{
  "n_layer": 14,
  "activation": "swiglu",
  "router_score": "softmax",
  "normalize_top_k": false,
  "routed_scale": 6.05,
  "balance_bias": true,
  "init_std_router": 0.0239,
  "vocab_size": 5123,
  "norm": "rmsnorm",
  "norm_eps": 1e-06,
  "optimizer": "muon_hyperball",
  "lr": 0.00727,
  "beta1": 0.95,
  "batch_tokens": [32768, 65536, 131072],
  "seq_len": 512
}
Below are experts of layer 2 (counted from 0) of a mixture-of-experts language model. Rows are named router (the router's row for the expert) and show model dimensions 0-255. Each number is 500 + 50 x the weight over its row's rms, rounded and kept within 0 to 999. Numbers have three digits each.
After each expert's rows: a language model's description of what the expert responds to; "comes before" lists some tokens at least twice as common just after its tokens as in all text. This comes from a sample of Wikipedia text that the model never trained on. Tokens count by the router's weight.

# expert 0
router:517575512488438498420533471438472498549562527536499492476465584538556373557526447464498527472426408474497522473505477444473409471480429427514500452547492538502476561525488597507432541513609471479586566513483557547522590576455494585505506534491515543504391475521515509374424504509428526541537460548496442465459532519573460471557506522480522501528446459499504497476451483363533473457493443549503561516584579454623448623536466494571540507444524398526520484453616480595450497473500503527594532519467574485548471488513517399419595440518522506502459490609527485501584518494558558485488411470440502472536492433474501478467493489545446476458446503462578675484549541523555586502542460550548510524466540485483494440498514518494485470489474516405578426615528484560607507516508488
Description: Word pieces inside common words, often after short consonant pieces like st, r, c, as in st-e-alth, r-om-ances, den-otes.
comes before: " of", "ed", " in", " to", "ing", " and"

# expert 10
router:464468468428606531436532542478502489459522442470517443468549540485463393529568458544504541586496443484514585452597452420462450362466449457566565560497482490423431472529479494492601495499480564493551605561492526442468602563570475570386460524491540513428460471496454538405477594505471524479479520512468409500533513529464475480551375459461475466400507443470556513476488401463453479409495508467473444529513634561541443542521461424490472447444498507469480454445423475570440529468460508449536489416427462496491479532537539520468424431518582508558498469513545572431460422513570510440506398462444514528477507422483494497509577490480494501459567548521505534416581528522454528514580516506479526578544569603548468559498526533506494439470514503466562509617597449573537507444502509
Description: Final word pieces and suffixes such as -ate, -ation, -es completing words (simul-ate, torn-ado, reg-ime), plus words like other, such, various.
comes before: " of", ",", ".", " to", " and", " in"

# expert 4
router:438443484567590502554508519522584448480528487484484520472493428470513526429464569466479501472468533518521567484502394573460406553528557580520502533491516557437471452430425370539578431568533549519434519484522442492455426496535549508407502497382529566592614544478588550571558430438492543485420544533501506447461475519443491506442505517530522507578565549531561492563603478593408446480503610495480548539416452491422552511445585379510440594506433433497448536431382545445542502535525562485466554577513508474472474456457506488503561515457512450502461477466552414534543456447543487496561589469550531525511566474526530514522498533448457500549578517578517529614490504428549481521465423518531457457555438436560522485563456505571466552527520502502383506479537538505486520530455539
Description: Digits and number pieces in years, dates, statistics tables and measurements, such as 1943, 55.97%, January 15.
comes before: " |", "–", ".", ",", ")", "%"

# expert 12
router:580496437422481473444542523439507441539514517474475435545492504475531477442562538534452439575559535535443535476541590457560564460465566480467499474434426558507527491538509504406542558451390510473502535484492440431506469516545392498398515467525477527517570546433518473521426502522467555508365482392567521513477430506474444479449433541520530510433429474465487534519634430496580555527466439478501506465517480493484504447539451590517452565594535435511431496618363478457494534533444438441446561502483439479444509445503418442414506464480527532531517561625437434442544574520511560469483512518500443445493481465610473490510596465487535477433476465429504523487529497546498529478522540511391453523585555437471552556545516402463455515455588553510450459538451479496496483472615602
Description: The connecting words and, to, in, of, by, with, from, especially "between X and Y" and after verbs or nouns.
comes before: " the", " a", " his", " be", " its", " an"

# expert 8
router:543496581513461423571505453454485511560445538546642463535477510524492456478586451498651542472497460460504462433526548556524510540592489430511540471452453498432504576512546458439494598370521483474522460512499542393472539455568492536477494514575459501488541554446567521500568567551491476408415446440472463531435374477540545429486525592581532439517531465480515438585561501526537498485456464424527552384481444475495503507430522500531510557513578450438497435614476564476510486543474493451603498517501513516517513530490577564573539524444477464475580461529562539586586456523481526462538516487460456481475492470578499521488580571579508458504463499531466522461550474626568507425627493634467523565483527556548520446451516392550508473531464450457543439508493461561510535501510506
Description: Closing parentheses, ellipses, blank table cells, line breaks after section headers, and words like Location, season, goals in lists or sports text.
comes before: "\n", " |", ":", " of", " in", " is"

# expert 6
router:489598556522431430532583467413461599528547606499551471536428565545456455417472559464509470544552515516560430524421529477597545527533457522553467470457522482491571568582507490433417515391495518451490468432476546456486491462512414447539555552469465575475474487466535515530501528627460470503453438471474522461476438399591427507428525475501544499466475592496504415460556497413548459462480438515556464385509433484462454460519460589434481526563546542501514429544460509475501500555476566547584579574590584573477537587505523577583411491456483529557476519471462490566510501419420485446402572481470509458494466433484532497509494461546552463518368470507450503529535528518538464481488464666468519462416517529507506466495506425479489474585520507470511525493463415480490570478467457
Description: Commas after names or appositives, line breaks ending paragraphs or table rows, and was/is/became right after a subject, as in "(born 1975) is".
comes before: "\n", " a", "|", " and", "-", "=="

# expert 2
router:457388570481423449552535456436536449411571520524582541469516513529489582428439578489509466508517553503458454552456590535421564590407460536484461496488489405544478486475445482436470451421507571495476566428494508464519404448552436420524559549547387594488579534506491438563536456585485498518398487532493478549470430435495480590493496570474488464589497532495421509506508423591559450514438501426534479423495545506437521443518433479489545548470487597491537426558462520433559576494438436496541531525506538512493470466509528521508513561539423559542500508547531487532494608455531525495534539464614480489481498508579522442491513581514558418434462510504476487445530538586494568507535429531431531445416411457484615453499541417557573428514516514560523450455429426497528480569469487
Description: Sentence-ending periods, decimal points, table cell pipes, list-item dashes and quote-period combinations in prose, tables and lists, as in 1.5, "., |.
comes before: "\n", " The", " He", "|", " ", " In"

# expert 13
router:465496535473486539531450540524373470577447524519476473564452520522471477488517447534624582492498492528509503452507527492502507501520514462467475565529482400449602603505539606448480525503480482516521534520495518434629509386443462554629467515467607489466475484456517488467461519458531439499542544471534513460514557450548566467536598509558445511444525500541554418471549556555490467487578520503555515505490413485531452512464433531616497456495514553386486500489523435468537457462578492461588405548561505466508491489505596595503535523456517481503478543420428532411482469465470452536429493499445406547573478595472601558616509502604466427494478552453467516498456464473473438542540572511463479593505550595485482494407510542427543594526481553583531471458583492564445469481606465
Description: Closing suffixes of names and plurals, such as -ates, -son, -istan, -ades, plus the last word of place names like States, County, York.
comes before: ",", " (", " of", " and", "'s", " in"